{
  "d_model": 448,
  "experts_per_token": 8,
  "d_expert": 96,
  "d_shared_expert": 128,
  "balance_loss": 0.0144,
  "router_noise": 0.05,
  "norm_eps": 1e-06,
  "tie_embeddings": true,
  "beta1": 0.9,
  "batch_tokens": [32768, 65536, 131072],
  "dataset": "wikipedia_en"
}
Below are experts of layer 12 (counted from 0) of a mixture-of-experts language model. Rows are named router (the router's row for the expert) and show model dimensions 336-447. Each number is 128 + 32 x the weight over its row's rms, rounded and kept within 0 to 255. Numbers have three digits each.
After each expert's rows: "gets" lists some tokens that make up at least twice as much of what it gets as of all text; "mostly gets" lists some tokens that are sent to it at least half of the time. This comes from a sample of Wikipedia text that the model never trained on. Tokens count by the router's weight.

# expert 67
router:093144149129115184164177195142160149128114106107129097048076091088120130141129123160164081134172103168121135125123123164142123163142131103135176120067112103141116114166125133116118105118170156153072184086123123117164157135182136147101121129101149159109084062143127174111092106121132136135107122110156117113178123160134126083111103125089
gets: "\n", "The ", "St", "some ", "many ", "most "
mostly gets: "many ", "There ", "some ", "what ", "Some ", "These "

# expert 71
router:164100132102142074160150131084143196141162099092078170109154149204124124112121121143132135104097144124091090171118145120121130064087149132160094100113133154156165136135081189114099132159106124138108093186186133158125109145051126094159091174101196126139119091088116090164096101141068098145114129157182132088109117217159131120079120134149
gets: "in ", "–", "In ", "to ", "198", "200"
mostly gets: "until ", "In ", "During ", "San ", "By ", "spent "

# expert 8
router:109087158122168110115137106150182148097088156183120105088106155121106183144107119175169157067140098121079073158142129152102163129112103103180152129126128072124020146081183108155141161178144103157181094097144156136091095166146150126152104168146143167091091122133114184131117108119103070137075129062091153141184161121089085145119159166181
gets: "the ", "in ", "at ", "-", "of ", "on "
mostly gets: "located ", "near ", "operated ", "entered ", "At ", "railway "

# expert 60
router:149182134152037110142059089135178094156211133171130153111132146074131105144171137080127154075105126102158104119120100142082123142150142078161133133090121154111085104093189150149146169157141175089107135134149164166145063112128145106037111129131126138151136164124086110111143126160113197136095131165188132195130095202056144154135105165091
gets: "|", "201", "202", "==", "ul", "Con"
mostly gets: "con", "Con", "fec", "pres", "por", "sec"

# expert 3
router:193173139139083153152086124172133090123149084151206166124156127160129132110070166183149121182092147116095105110166163158155161113137154101123083086148108099089124201113101116146086129098125069148175164107136168162155190066083101122146130128109108125130166162109126091157105164084090172162139152108152101144163073130113109150173111097147
gets: "of ", "the ", "National ", "s ", "Order ", "State "
mostly gets: "National ", "Order ", "Minister ", "Soviet ", "military ", "Royal "

# expert 78
router:123135161093141099103134117129113117115140177138144103154120140154114083139123135115093156095146127067140166142120142095128140142152172085167192076136186091187083175144125098152143146177178092170154133127199116180147109152113091164114162142170102049119106167095148153088174098096149078099125086198155175141117091093111168128096179169130
gets: ".", "I", "U", "7", "6", "4"
mostly gets: "Coordinates", "I", "type", "You", "under", "them"

# expert 1
router:138168137096147170148076084128131139104143136150151167167128074076126073106113136098143142107214149137128131120080087160159111145086102144169081098107108090151091138134131116130130105090158130137122150084135161159132125184140088133114146184170122130096080104164166053202134155095101176118134085103149139150134135127171157130112109091093
gets: "a ", "the ", "an ", "first ", "A ", "other "
mostly gets: "Born", "largest ", "Best ", "important ", "See ", "Nominated "

# expert 26
router:109124145087139128149152159062119087191111113162108162092104075152175185138048088141183137173224148116149118092112120166124106108138138152123129131083113124080134120174123136099126101150099138124101122098114187106105137098189119119142109142113163139127101095170078134127111169130134132092151127137061156107196115112172130116164116101132
gets: "\n", "|", " ", "=", "b", "ab"
mostly gets: "Succeeded ", "=", "ib", "stated ", "Jr", "|---|---|---|---|"

# expert 31
router:164168128128153077119101110178136123139176090147083112121160147172121153135113114162060152150187159088152168177146193100111083159094115122100118141151180140092121095118111096175071107097115071150126072103061091118173181123180113187089104105120199084125110082193124080131100122144126169107139179086154115132158127132089084189088125174159
gets: "the ", "a ", "The ", "-", "two ", "s "
mostly gets: "designed ", "Ret ", "aircraft ", "guitar ", "engine ", "car "

# expert 62
router:090089156089132174139179191046148140139117147125131082126046122096114166111172144138188125167187143105096127092093162138120109127152167179124144088125162084111100099139153152120112137086127144173099134099108119160190140145142106116155152138118130146148167066122137141122127111141142113082217132165137129147184107151129101130134149072089
gets: "\n", "O", ")", "==", "|", "The "
mostly gets: "Mc", "www", "O", "81", "88", "89"

# expert 13
router:202128086148101167167108112114129123157086104163136169096117106188059104110113175083117132131106115132160140086127110169200088107136163154114087136156126160106140126176101068148162146114124140127163113080128185050118142179089069188123105119154144101165160071147150142163129180156137139161196172099169145096086144127151058127110118161105
gets: "and ", ", ", "- ", "& ", "with ", ","
mostly gets: "& ", "and ", "', ", "while ", "And ", "With "

# expert 5
router:095170143085187103174188106142105126176119166197102111155074139093173088133157079104157126158118145092177183164179179102158092125126088185125129113120146128135181148146146102160170138102136119116135144164129137068092173117081138114131102125092083155055118118114174111180120117138126179144166134102120038142140151155181088103105100162098
gets: "| ", "% ", "\n\n", "|", "2 ", ")"
mostly gets: "Votes ", "also", "List ", "±% ", "Democratic ", "election "

# expert 14
router:099101174109203158131143089133142143112093129183090132114057118097124090108149163115186157127135164078121080095092112152140058105111083073131110159073131084117142107092174134144092149093104131146076107146064140121173174150177167077113175126128130099122153126095121118144084131137154172084195136177123096188119088136184156173108078118175
gets: ") ", "\n", "0 ", "2 ", "1 ", "3 "
mostly gets: "medal ", "Candidate ", "teams ", "members ", "points ", "member "

# expert 55
router:120186140116086088147162117113103153120188125072102109091146105123113106108149132138142120101193113175169091082143078143132155118099124130197142070072117080173159130101135138139148124107050113127172125092160102174115102100138142174077139174138162147143202102186103089099135174140180093133136152093107139161159140093142151134143070108177
gets: "a ", " ", "an ", "this ", "This ", "'"
mostly gets: "this ", "This ", "An ", "′", "″", "another "

# expert 75
router:178088172126127098177118183135176138113101181134128138121160121089149099170159146074117095136179186145129123139125120166131105161126121136148155138173131115133123138132118186137206166124144120092096100143086153130122100133161167151112094147097100152182158093103058174133141100152152120170151085112082170115114123062108136085108108163063
gets: "- ", "\n", "|", "=", "by", " "
mostly gets: "Coordinates", "Genus", "Born", "|---|---|---|", "Website", "="

# expert 44
router:089151082163143131125135131069184132101106153147144071113055099111223106130147136153167085150116117141136138072093135138097137179084150109146109083181086120135144179126126178116098155117175160196147196181155043148125145137137139127102150143138095091077093141091096150105041131116126106091129151122134107162097104114097176158108115087153
gets: ") ", "\" ", "1 ", "2 ", "5 ", "3 "
mostly gets: "Cup ", "Airport ", "Championships ", "kg ", "Championship ", "School "

# expert 17
router:162100156172108146121172150184095138098176166141126113122137141135164137130072085077179109167145096120112129120165106135089103143194095173113146153130132072109142140171167147097148060064156147131165113085147136112137122115172156042179135074112141147211133168111154190132174095133114119180150119105094147152126125123159149153108141072035
gets: "(", "born ", ": ", "is ", "\n\n", "201"
mostly gets: "born ", "Genus", "name ", "known ", "Species", "www"

# expert 76
router:129132141085177161101120122151071158143153144119129188134157105131116094107149111175153113195137137087135140157121106178163086099139147138112177200114096133137110140084083104120103124139107162130099125069107120172120150149073096166101103098169162127142131092159130171130178065129088079109101132168098149129075145138122184092139127115114
gets: "0", "1", "2", "4", "s", "3"
mostly gets: "also", "ets", "Japan", "State", "Ohio", "him"

# expert 68
router:148164072112082126115123115125118131136095152093106154170132103146098154128153161093165108155111154182098099148143103116153110106135165115083125228123166196145091141130059106093157144173100099089078072120125103132159161149147134102123093150089094144149102084171055133152122176125167126153105152188164070142087124099139104162131101103097
gets: "was ", "is ", "be ", "were ", "are ", "% "
mostly gets: "Votes ", "Apps ", "been ", "Goals ", "be ", "being "

# expert 50
router:123108115094184121165138175121193179119110151136108145150120168154141079127147073168118134095154116149093125145152099114112140137120168136119166153078090143118052107124150141099116146134127185111137120106191100147180109206121092064108095126124100205078136095165161136144111108144139075159099117126143155118144123111084128102177114134139
gets: "2", "0", "1", "3", "4", "m"
mostly gets: "years", "km", "century", "m", "UTC", "10"

# expert 42
router:117072106163137123156074092175099116121160141112126131085137139112121105100140135098100106161109130089157066140089151103112172128081139154083108150164115144111152130142167074142132136107133101128122080124157106172130117167091120178118117103165168067109112074170144088145098052101138122088188116051118101114118159112139088124076168155132
gets: "the ", "in ", "to ", "its ", "for ", "on "
mostly gets: "Original ", "digital ", "original ", "video ", "English", "upper "

# expert 57
router:124131148185091102131127059127145127153166130173125137170188102170144092074119219104100139087187111119097122121158097088134163166085155056140111150189148086151138172080113045125103116138131072139182128163112129144095107105103137092173095156114139166110154099134108106112101120138149093120151170106128086137174104151115101109140140133183
gets: " ", "0 ", ".", "1 ", "–", ": "
mostly gets: "Apps ", "Federal ", "NFL ", "Syrian ", "Legislative ", "UEFA "

# expert 43
router:141120129175103158149183097163079153132054133139132187160114134122120144120091100115135156177075152114110165103137194096127078136126127127122117105111135115112150069112109143132149138140110200147115094141128087053123184082106149089133067106053136160108155104100122155185172139156072160158097086087132071133113099132134101086137105158168
gets: "| ", ": ", "\n", "was ", "\n\n", "is "
mostly gets: "}; ", "): ", "|---|---|", "Sir ", "Preceded ", "Succeeded "

# expert 40
router:130128052142060153146141076125130161091124120117145199130111175127153166126077133120115131111079079127152116155142137012152143158063153079094135178150119129112125208140129142077159157110092154189185122136165178096086078111093135138182100175104133113142174087128162101135060087105170117163093124087135095131123113171055087095074112136165
gets: "| ", ": ", "(", "201", "; ", "in "
mostly gets: "}; ", "Part ", "Length ", "ranked ", "#", "Round "

# expert 39
router:175104092173100162115113113095111171128094143190151149129180123096147080158158088137157094132122087110091146165067108097102100092156126109152150118169107167105081176122154098106112061148089155108104145057141100193130073221192144104152157165042145122183138111149133149115151120099155117108171165158170132107189097048131169177093139145088
gets: "was ", "(", "is ", "were ", "be ", "are "
mostly gets: "was ", "became ", "been ", "being ", "become ", "be "

# expert 37
router:087114089134160122192133098099064109137087135125088118079150115099095140101114176159158159095114145156092137082155064110089087068162144130151098120168155136085145145117158157195099162094109170158098152166088094111121170124151123051173117053113156175078142103159134146191099136115112115139125127172146116088083163180123139176188133074164
gets: "| ", "at ", ": ", "; ", "o ", "The "
mostly gets: "Tom ", "', ", "William ", "Walter ", "Dave ", "Michael "

# expert 34
router:145157096116140129094126097114136085067065164123164177152089131169072161156136170144071111090106103170157140135082136108112176056068093199164113089154160135107150072061170122065101132151148100160112189070120106140138107113107126187156176080118112077150163081137154149116098156129153138080158091157156201146144088094086108114144106132193
gets: ", ", "(", "), ", ". ", "\", ", "– "
mostly gets: ", ", "), ", "\", ", ",\" ", "., ", "', "

# expert 21
router:091128106168096124106112157123150126112168122145184093162089132123083162112121168109187099098109153169119112146143130113127116104103133142127101102094137114132169114120178116120144139149095071145076170186131121103083083076078151211162163132124174050025157137154148126127114100156129135144185094112118131123100186125100032073085201131158
gets: "of ", "in ", "to ", "for ", "on ", "from "
mostly gets: "In ", "from ", "for ", "during ", "between ", "On "

# expert 53
router:097167169157101156145177126146133137159122123163079159142099189138177098101163158114067120047105112157144142134093176143068132097108085161158134186126121162099166133121116172140156111109087107052142149127180147136185078196094170103086127123144120159043147097160168079114138093137131108112095150104159163165162145180138139099077074125135
gets: "a ", "-", "Al", "pre", "re", "U"
mostly gets: "Al", "pre", "En", "Pro", "Per", "For"

# expert 58
router:138160120103074163115161100121144139163127159129122127176122160105176107113134098184065072103158154121180155155149125096231138131106106105141166164164161104114140105172034104178098101099130127116202119152083189184127100170083135109167121182165091185083167103134179103148149160158154120168097096120127087177157176125097146112081119115141
gets: ".", "==", "\n\n", "===", "|", "0"
mostly gets: "also", "Coordinates", "See ", "information", "Born", "Total"

# expert 4
router:156102121140130103148103123141134129105083118123110112166156130156140116156125091123098107140116090122127132100054112154107137124115133208074151110206087161100108094142116137096100135081150133096148182108212140137146082160124101148100150154115139116116079193120124085147078123167080157118130157117101153111112150080138114171107160121060
gets: "He ", "he ", ". ", "It ", "which ", "and "
mostly gets: "He ", "She ", "Died", "he ", "It ", "They "

# expert 10
router:144132132132107152129100144145145106089124084115127094135097093122139129157109110111139151123075147165107116106050117075123096105142113210156139170122074095131097111128110089103098048139112126097144154036145150127102108200083087140039185112163138141141138168099110192106134137139201109198098146097109165092076158103109121111116112112178
gets: ". ", "\n\n", "\n", ".", "\"", "). "
mostly gets: "). ", "\". ", ".\" ", ".\"", "\".", "... "

# expert 63
router:147098048103144136137136103101169148106126129112116086111082168155132104163178108201142091152169067153105108111146144118064097133060115097086090214128138121179138119121165107173152093119162090129100099137174177114109174063102127158128081146098093164102141173101099151114118120117101119129071155197152153106162125176152147152084140109164
gets: "|", "a", "D", "o", "O", "C"
mostly gets: "a", "France", "D", "ST", "La", "Paris"

# expert 64
router:074145193132206110091094111116100109111079118128115125128172097105094122099109142087113153086178105085109158127107046169166122167124177109106115090170071133158131119100090172117125141109151147125156157161081146092107163106038129114132182126178117132104093123163151092107104150131127109122101118113074124134114171194131145140096110145179
gets: "the ", "s ", "The ", "his ", "their ", "its "
mostly gets: "public ", "local ", "professional ", "political ", "social ", "new "

# expert 30
router:158151135094158122158112141123174127086103140081091125135117133146130139142051096097064132110100125132141131142116148173106173148138165129091116094129100125135100161169149121119162070139182164102134130110188132108140074085160092144082130102183117121187152171134161143171119192096203137177201193132129147133107076131134137093110121146112
gets: "-", "'", "L", " ", "–", "J"
mostly gets: "'", "-", "L", "Y", "Q", "$"

# expert 19
router:095097087117103172073185088092126075196082209114152154167076144121163091102146113145109103148117156108128162134168137171167112079173122126123119183164185171132126120120177127170109077136084125133134141107131104083144123121114137112129103115095091098158140119121138125101131142127193094138175109112145143121147193149201110139037131085155
gets: "| ", "–", "; ", "and ", "-", "/"
mostly gets: "á", "í", "ă", "ș", "ov", "ü"

# expert 70
router:137132089199112104116114173143144137139109067145137102122159126149150110119123152099138095100135169156156085130139089076168114082176123069089094105151162144122166106122164199127144161115126125129157084160088122135130153120155203179075157117132122103168098089138141147155094121194191107113077189149142113087120130139137130156144127142113
gets: "to ", "he ", "would ", "not ", "can ", "which "
mostly gets: "they ", "would ", "They ", "she ", "could ", "may "

# expert 77
router:102106137234147154109164100077146129136119124110141163144118127155072130075151171111106173137153083096114064168109130072157101050124095147127113102179103144112151151152161134148170117173152109182152051174138170150130105107108136107155083092128108131055154148122163097142125155145154157137082145098088175101142129099085154135153140048175
gets: "| ", ", ", "; ", ": ", "in ", "United "
mostly gets: "Germany ", "RUS ", "SWE ", "Britain ", "Italy ", "countries "

# expert 29
router:103151165081083169151142113106045120105154146070192196096103142100114133173160118098089152126127136101081049098132151120147130148135086154123153141132116125116113090086094136101135170156110115182083158106128106119133108124140146103105142117060096159109155148177115094196177071083151137080111125102056142170125134075160148092129104124156
gets: "a", "u", "o", "'", "i", "."
mostly gets: "According ", "a", "\".", "Su", "according ", "ana"

# expert 36
router:155109134150109122137166222088110180117148093155125089141116163121143106182149103036134202111115086139098117143132126136102120172191104117180189126107119152164136159135153142095161086102143078093106162109174117142036119153188154137119163090159077174123122182141146183136191112149187156089171132173092075104114140129122147154134114124205
gets: "who ", "he ", "that ", "they ", "He ", "which "
mostly gets: "who ", "they ", "He ", "She ", "she ", "They "

# expert 73
router:157141206138101136120109101134127165095180139098120116161122082154145174099095191089132176131182146069103161107163091152109170149166130165083152096187107113104160190150115123127189106137152118113106162150115100145144071124145148081156132134116099195132090170206157104160163156140147110107085088114115157070088169158117135158151154091080
gets: " ", "-", "(", "a ", "American ", ")"
mostly gets: "Personal ", "Genus", "footballer", "professional ", "Win ", "politician"

# expert 38
router:099101167152173128135148164097131121148141128122146048056114044107134163088112112097174117200131162106182193120117140155140091135077086155113152146102106099141150064196174127110073119163123167174122148108114147141136170124157138167151087146127198097159118073078119104119127068136140122130118093157101115121151139142161123129134111137099
gets: "\n", " ", "==", "j", "J", "0 "
mostly gets: "Jr", "Jones", "Jones ", "Brown ", "Williams ", "Johnson "

# expert 52
router:074132187140146152191065154120150235118127154109144126126121121149119160132125133095134095156114081100121085153128129184106140079103123126111134141132142154132131139142153119100180158164105091161121113140154132177149110155163146110165056086113157071128159121102154188107084168177155071164064131133073101129165121145144095163128161143107
gets: "in ", ", ", "(", "–", ": ", "In "
mostly gets: "December ", "Early ", "January ", "Animalia", "May ", "November "

# expert 0
router:099128100076120078157180157146140117119122115081108130127094126142162165065154152138118063130112168158175069128144102106157140115154089151149112152156106100079081165045141079139111110082166120106098117127117126113123111083123073076134131119172132156169181196149215218104160122141121137096099109117108124073100090107141077127139065154111
gets: "- ", "\n", "| ", " ", "\n\n", "i"
mostly gets: "Prime ", "cin", "• ", "Player ", "Engine", "’"

# expert 65
router:170125188171090115117177130155122158078147116156108096195156135131163069103123163075108080136155157127114083101158125116146139183143139123168157102170145149100143156166195155147125151131157069072178074112078117194089168176131113101096125099115061141178175108173088114154154129169134101149096147165148130064128141147118114116132215135182
gets: "| ", "- ", "/", ": ", ".", "'"
mostly gets: "Website", "Coordinates", "Species", "Win ", "Binomial ", "Genre"

# expert 23
router:112149131087131110136138075117110096152146158091107070127147138114126145132144098136093122113167114110143111165139099080147140127186172101123150241114174125155136088155140112096122113129167163128139083105120124150109142109164139141144094118155149118157124157102164156089135087143130087166096185157097174135118145128148124171127081132130
gets: ".", ",", "2", "1", "9", "4"
mostly gets: "98", "99", "Born", "00", "68", "70"

# expert 72
router:126185089207176119084122133142125136169097162108127130110162129141094186091097152146016122156119146138165153086131128089133094156160191152103058102116108127100160150150051145171067074161163161175137117137107126091153129098121084184128149103174087120107175167118138115111116160114113176096167094132131166029104108107110074142197171080142
gets: ", ", "by ", "of ", ". ", "and ", "with "
mostly gets: "where ", "against ", "featuring ", "when ", "RUS ", "Although "

# expert 56
router:134125070102153132077149153090084134195129087099150089143137107142112190186137097227120119130099146183135195082170085077167160133084103092147090149103186138166172116076167140153126094102122132195112155163070122108125148141131124107179079084117147081119140139105117131114105144129109164176173169150150138119145136129143175166131152100114
gets: ". ", ".", "C", "John ", "Robert ", "% "
mostly gets: "John ", "Robert ", "William ", "James ", "David ", "Michael "

# expert 35
router:146174152098160162145116146116152142108148097157103107058175111113153104147104115146161161111101078118083127080064110121098100126123195097133138095116159151148093120114128097164120164085090171176142162140088123111112154144131091127146157154110171114121092100124142136123118160091086134149118085112159103138133126124095140160180093109115
gets: "a ", "s ", "was ", "his ", "an ", "th "
mostly gets: "Street ", "School ", "Park ", "Infantry ", "Hill ", "police "

# expert 46
router:108145124130098093096171087165099172108108104172106147111144132142084090146118129053122148141152126124122160092146076173128128141174138145201111104080154173096132163146080130121120070151155141126167078086098122082095090080129156135128105096118165135148144100120158146136160179138176140120130102102171165148126143098197093090127122141133
gets: "a ", "with ", "and ", "has ", "had ", "have "
mostly gets: "has ", "had ", "have ", "With ", "having ", "with "

# expert 28
router:098135147149137151137168123090170136117150148137183133129088088146115155147173077111117130124172144160109110123077145157128136183140097125112096098128120130089088108167141081085140128171122164143097114110142097127189158134175088082142158109173130165160186113159116078066122100175145161122156105106057148152122109050171127104150135117081
gets: ".", "|", "==", "2", "a", "h"
mostly gets: "According ", "ensis", "details", "according ", "sq ", "Jr"

# expert 79
router:122178173126127157124157122102117108078126124065135097127132102156151075139097133081105093098163071127095092124104128087103142102133066138154089191170108115107125156140145094091074190151116146174122129154093168135106125194089193126098160119141153163092183115125128133090096105155127165070102097134122163124121115131127141097195082156122
gets: "\n", "\n\n", ". ", "==", "- ", "."
mostly gets: "== ", "=== ", "\n\n", "\n", "\". ", "\"."

# expert 27
router:130022147144144131120186075203140154087135111168061112100160139094121117119149071159078160236108129143077067113162188144156156170133141092101143145108173148145098100086083139124165164120134099083149126132071110082143164176093169150117151102116131117115109118111146128123117195097131103107106085173161082151181120158174091157140145134102
gets: "| ", "(", ".", ": ", "\n\n", "="
mostly gets: "According ", "=", "average ", "households", "})", "Density"

# expert 6
router:057077075161120085133160146134181098165076125122113148143095153154126129139063154140178118116096125155159136083151108126072072118077114151151107133168138133156172130149195113122176136136146135186130118167117086089122121173143154100156094118081153100129109126094138116190096160147093068185116124166134075119126129153090148117161144081157
gets: "'", "in ", "-", "of ", "\"", "- "
mostly gets: "'", "La ", "near ", "El ", "na ", "del "

# expert 49
router:111163112150173164129129144064133155128108108079125118147124151175147130139158087111164143135144159126148156111112121131144084089142160112122146110141117122146135189057105114146112024112140124138127162084135092083103087165139098161176167153110152157097080149134125145108107091106118121208118179154134156106110139129119202063165090127100
gets: "S", "C", "K", "H", "D", "L"
mostly gets: "K", "C", "H", "S", "L", "E"